{
  "n_layer": 10,
  "d_model": 448,
  "n_experts": 16,
  "experts_per_token": 1,
  "d_expert": 320,
  "d_shared_expert": 320,
  "activation": "swiglu",
  "moe_layers": [1, 3, 5, 7, 9],
  "router_score": "sigmoid",
  "normalize_top_k": false,
  "routed_scale": 2.0,
  "balance_loss": 0.0043,
  "balance_bias": false,
  "router_bias": true,
  "scale_expert_input": true,
  "init_std_router": 0.0225,
  "lr_router": 0.000528,
  "n_head": 7,
  "n_kv_head": 1,
  "head_dim": 64,
  "vocab_size": 8192,
  "norm": "rmsnorm",
  "norm_place": "pre",
  "norm_eps": 1e-05,
  "positions": "rope",
  "rope_base": 10000.0,
  "rope_fraction": 1.0,
  "qk_norm": true,
  "attn_scale": 0.125,
  "tie_embeddings": false,
  "parallel_block": false,
  "init": "uniform",
  "init_std_qkv": 0.015,
  "init_std_o": 0.00335,
  "init_std_up": 0.015,
  "init_std_down": 0.00335,
  "init_out_by_depth": true,
  "optimizer": "adamw",
  "lr": 0.000859,
  "beta1": 0.95,
  "beta2": 0.99,
  "weight_decay": 0.23,
  "lr_head": 0.00313,
  "warmup_steps": 390,
  "schedule": "wsd",
  "decay_fraction": 1.0,
  "decay_shape": "linear",
  "final_lr_fraction": 0.0,
  "batch_tokens": [32768, 65536],
  "seq_len": 1024,
  "doc_mask": true,
  "train_tokens": 333100000,
  "steps": 7208,
  "dataset": "wikipedia_en"
}
Below are experts of layer 5 (counted from 0) of a mixture-of-experts language model. Rows are named router (the router's row for the expert), gate (a neuron's input weights, with its number), up (a neuron's input weights, with its number), down (a neuron's output weights, with its number) and show model dimensions 336-447. Each number is 128 + 24 x the weight over its row's rms, rounded and kept within 0 to 255. Numbers have three digits each.
After each expert's rows: "mostly gets" lists some tokens that are sent to it at least half of the time; "raises" lists some tokens whose logits its average output raises strongly, later layers aside. This comes from a sample of Wikipedia text that the model never trained on.

# expert 15
router:141112111117150123137159128179144181139181128129108099088085107140178142114124082092135148106123113087124128078103113120122134102125173100111149116090145133163107118118134115142169125123090117124148138116107150145137157121140118138110134153102079163134111146097114140155122145171141129129159108162095082153149135137157111100106128149140
gate4:111174126113081098149136129200117137083118114091156128112129152157142135154144080115112146127077115123094123136104142147101093164127166135110108159109148118135069134124092147149134193098139121109154146151066104138148108149131111150102128108123164154152137090134118160090147108124097157095101146155118103124085145173151144102142126095122
up4:109132153115092129109097102130168127137176095115179131136142165101096160134183093115123141143111064112115150117109144131101087114175120171143115131161134142118149100093118145073145115136100145140097124129113101156112121114128167114126107108110128145130140131139114189130118112137157133144152114083113135115139153084101107160113136134132
down4:083083110128099113139126166137157112103101156130102144141136154113133113111165119096111115135119159141121100098164144102169144152124132135099120140121179166118124136071135149104095160117158114125146164129136122132140116111138092125142145097089112163088149149124125172128111176145124180111113147142158109154121165163157108121147115155052
gate5:120121073105099140085122135068118115153097123159110094130116127122141148099147146151085126089111134134118130146111099124138145088136120126155115132128093112086088132151134125141174094130152137124125133145126130096152141121107101099176155089106141133130140149132111120137142154105171125135154135089141102143124122119165123122145140159114
up5:150124092134123114129111116119077125132115115088140131155077147126114116113081129099105140116146119108138076115134160184139119113147079118159149141115135087110173110106125109155121187116096157117097122109085146106113139125146172091146169132133147139116151117156146123158108142140092134118080119131142108115126119097152116177109177121123
down5:114136114164143162111104152121133142147135175195133118101122125136128140172146103132145142085097106094167157165136146161107123122101126141152156135178153112143184126106116095116176116061120154101119131113162141108131118095156133154142115148154145152133145134181113117151160130125095129189117150124103136141099155151128157128137124085096
mostly gets: "in ", "In ", "” ", "“", ".\"", ",\" "
raises: "the ", "this ", "a ", "The "

# expert 2
router:104132120102122110132149109172129145144133156132129118137071135099150126088143147110126138081121058134141132160108146127092126089121145142123139087137129118136138121135124114114086158134068099130106124173112132145160120132116124153137126114156081171135127105103163121139169150178080144123091124141085114171095149147125156090133116113142
gate4:152136130146161109128131100114124146110183143129101136094097123105168129108159141121167118155152091131103116156151136111100131098129159109110107153106175112125111119091118134121136113127125103171119139116145123152130154107152138166127177178132118106115160130133124167129152135149134151147146090175080146119166154103140112155141102148126
up4:139130110157161116158130073147165154076128131102142112143138147116145157172122106086097159107151084134118116168153163085109127149146116089155107136105165136122121174099117138113096138142095142113121112133130129123124148095180113145155137146124101079121184113119136209090125096152169136110140130138131128131086149129116154176122119095167
down4:135135160054136147141089158137115120122142125120124159113151181156171113137135158150126145159164127110111152108157154112138086109167133135141167093137166156147143190118153120150151126107157139129148084120104093110133152138112161089117131136127112126139142127156134134106092114126128169104169099119143159114087109164113119162116132131133
gate5:165158139158123137145141126141129115115131148136143161140141126178096126128163110104135143108111192079114155153168146149105162165134091156133106132121131116165128175130142115135115128092091144101168128125147147143198131102121146173103145124117154131159115130131096158136136120090152178108137130108108099103115111127119141134138101125121
up5:118122153176124132127122121138159150125145143122161124106120182113162101164132158161103115111103121130155125139124157166123093153062178130149153144141136118106102099113089149106123157125126111136141182089152091156128100070147117094101094133109117103149105120156099086084135143107136124176128102128077115151170117132127125138143110116154
down5:153131127117102147120129125139146123124096158146124129137133144166144118103119130177100137103198152094142145081141112140119140137089131181129128115178109103109154111090135131151083144166127129154080154121115123144114109121123137123123117106123134146139145117167179117154068103145123105130143100126150113133129108080099151116156132147136
mostly gets: "part ", "later", "well ", "long", "possib", "opportun"
raises: "c", "\n", "b", "\""

# expert 11
router:159112137119100183102154157128137146157159118152089139147127149155091112099116144114118117136154112161099113126117123117126104099139127122107172089138123105132126118115113131124139125142095182104164168123125156100109133116126082118138157098146116123118112126138175133161126131151127146168131130123086126145102119116147107128123091155106
gate2:074110122112141122124123176148129139140111150143156157093114098156126126128136163148130152134085097140140139145089174144114100139139166174106103141148131146124172110158137097166137145138099093101104092137133147121156114108121118125117136119109143110141168124147123133133165139133148152116117180137124116165124132147138101102118145151159
up2:126168148101090130132128086153127129131123151155108158127119142116125168126169113102131098112147093124111120083156114144103098103090128124119154097108130116156109147113122108140183153109143139145156144134052131107116132150134067162143115155089135154147102129114141141163080150092142128150171147128140107115082115104133067154116115151131
down2:141142108147170116139173088087116177085132158079130107118093113116135128116118125106184130124155177142143099099130082135140198176098142149109113130180097164142135105147072135117153102137129131117131165130158127139125105142165153119143176128136082118091119110087113141149112119148079128111137090125141136145111123137159172109150118171108
gate3:137140108170124140138130118136093130134153136114191161112114146099150115094130151152146124131149100148153148154127154093145138136106161141140108153100127118124113118136147151159107120147149133134122157123162121081148127156128155116150157135126110089105110178163122110173171145119176089104134125145153121116112112175111150169171120130099
up3:144118118130143128121142108082156095134105147107114105181088113183127114115149112144087121126118146118139132160167097152109110124184136132136139156121140113125125139078116135085090140160124150121082157117120150107164148126132150137120080117122105117150171144109124142109132126151124110134105106115073114113092109114125173128123171130121
down3:121142123136161096146156120125128098082143140128086115101144129154146105118168112142139106120097113164122179133152133129056133159128121132127093136096122119147155105178120095121111119145148156084124149139155170119123129101131099160118143172163145140087125158132116175078112141123107104155106100064110074123134129139134108173114135157124
mostly gets: "'", "’", "ron ", "′", "aire ", "imp"
raises: "- ", "s", "s "

# expert 1
router:182129095103162145105123119154127161124170131135142119122105151125160106078104105128143132082133152124133148130131131107123111151128151174127123162115151129106110117099087115080138163148115091096077170157145144102125117118121161141101111117148116173115159117151105138158162163158112133136124108161119121147120116105165148135152098116139
gate4:131105168144114116117126114094123129104123186166133133132091130147133130095148122077154139129137144141139129142145109117115116151136088106155129185119125129167120148122129161115085128160142101122123113142132114097147125147132131147111119129145161165149130130120161155118135113127127130158109111217110110124137132136146175120191142111121
up4:138154171114126115092115073119135137111101095126104145144165113099142125148111118162104137146116136110132138147105118129116157138114149137134136121137119090122194117135129121130144100142121148160143200113186150119139104142122116110111128056094147092139151108156135107158101179112117126115104132062142122128121137118102149120125118139174
down4:095121159163164158128148125124151087128170112112151102076118112125171124136113169128132129109125127142125149134107122138139114169130147133135118151136126092124163053149101142129156103128121117139116151154110137101089161106129160122122102083125137152121143140141127144112117122131116119115126129084122143114145143143137132098131113126132
gate5:142124152124093140149126152090129136097122083157107133109123118140106130131177139129131132188161099149076122104134107126160143148174155136125109103113140170129134112133137131109159127106091164101141138151129137117126150127108104128095127111129075145134101112142182139096111127127120072130165102098148133143135143127174129123154113108152
up5:160149098111174106130159112111133129124112128134125150118137117153155129133108147161129117113129140143125152077127107104138140102178102113119123155098158105123144170123159115134119125103139132127140117123142178112130146126139124126103173157105109098157120134091116157159102107128115137139108137127087131125141122144101104129159152105091
down5:145089124142160118101133131157132141148108165107143127147147154111135123089093085135137133084089157150120084134139127146103101134139117124154106181111112116152127126139137167129140159129118103113074162135163156078132132109141112135095073129138110144125180117101106133186094106140146125108154130094131135170109137172118184092135132158086
mostly gets: "that ", "same ", "because ", "although ", "when ", "though "
raises: "\"", "– ", "the ", "- ", "at "

# expert 8
router:163154118106161142133129110127076164118147119147119158104062136126119100112131153149160128102143135099161134140115126127116142095152134159139100138105122124127128113118111150164182123153116139108153166155125202127114115121142106101099107091123129123124135088128106117152116094146073130114138085170137131153089135086111151140166144138100
gate2:099121169091071100100129144117102115124137113119115112145125113169114147121119116091139114147106136152166135123091104072120153058159143096125116092169127132151138112171162115114137121078132147120140156105120129123179109134149102138150216158097144144145111140084109119107114121089100112126132121122148136116119150151135103100129104122143
up2:120152159115130120139100125132126094129110104116115111122105125121104141116133140131141128105113134118127065112168109113151139106134084147168143127131121106109115083104153141090118116140135117084081148126116131118149119111130120095124168141096121123083146165140148095114124122096125138119182146071150097134154112177153119153127131123096
down2:147131094139126089083127118134146119066158141122112155146131127131113127170112150154142110128083131154116138116118142101102113117197117170119092167129136107125133132112135121097107141121133137122160130089132128074129108156111125177127108159120147092141140081145122118150140155102104089099115129109116141111155102060134135130148146119102
gate3:140181118148114097151138148137100083097129113139152166140098151142155079105164152114126140098118118128138116183087170094141142118136129130138147135125158147080104107113175122127122091121091134092127096119127155104179164135121128138134176154092164136128143193113092135148121103174128162111119121098110138141150131163125140157173089159076
up3:104152149126134145113138137091097122120098119147136160170101137128115098152145144124155108093111139137114143081120126126106174160159113141129129114111179137112105102109105109141133118114144133114130123115153141160146163187101154077149113117122158130149120113120119156120100098142138160129130166124096139087125122171106140115145147131103
down3:162139109113098158125108119138115098143146100131109170139109098124123100138118150141098106148109143087124122119131147127108144087184128139127114087113150106108116201126139129125130132102143127091169164113124167097141129123093149147125146134129179127050144114128155105082145084121107075128104083116125103128130118143079116124153138135097
mostly gets: "through ", "along ", "executive ", "served ", "included ", "featuring "
raises: "the ", "at ", "a ", "1", "in ", "("

# expert 13
router:162161118097114133110234115123119160157174093158085120117123090169161105115124132125167134125148107128145148109141107091108193141132132127141118133078104132102054147118152157117121117130131118109116145171163134145115121137108140117113119143103097149138101113105140184147108101125120086164159093133124139142098110123155128138166094100129
gate2:129125147125098160125121144130126142134099124117137156159116083142096159130120130157155101156102133112163141158075111106143130097178114140109148117134128166071120144145102125127108076120111161137074146148138145080129110111140101128123111079117113124120147128141129114107124128091117112143115142150119115129121113131115155096155125163131
up2:161176112180112105141156121122075129109122118128148133150128130125119106125131088095105094157091114166134159089132157160122148121119107090132158131097137122140114134123117141116104108112105144164169118140125095077130142136135124140144130127116148146104123149136182124147113126132139150112118117135169089093118120082109113117138085129111
down2:109106135093144147181139101111131068106123159085111114116156143156139114147087103126113137117116109129154115077121178168171129072071145127101108132143168097099111128129130172177158158107182104136130118120137136094113120156148148109164127108167119141143147115136128095117123119165159152112130131172070120085146112150149146077106136117096
gate3:163115125146132133162142145145113129127111188124146123110121145136125136158148159106078109085136101092152131117136149133096131139126144148130122173141124128124119157139169087147154137098139113100130205176131128135147144133122128115084115120158106124188091105149125140150099087146141108098137123129090124135144131144116159165135135114115
up3:129099165138146132118108151105111143108161098141120129170112092110120154122129111131136098155163150182130088127137120127074107103099132167162128146147160133122127147121090144151087114104083132119100111123113163120111170123126126140163111178137148111111130117178086128167125112133125132145119151138115099112102099164113150150069135112137
down3:120123116108137134101119152102117154111131115144152197117099126110111137147161148114102118161131138122135127155113115120127119138126151139111148130103101164153181150099118134132111156156098133147108144126152133100115107132135116096098121098171153143092162120133103178143120182126101143156122125120102098147150129176103163145139116103103
mostly gets: "iversary ", "ropolitan ", "erb", "ć", "jan ", "anda "
raises: "\"", "less ", "by ", "un", "'"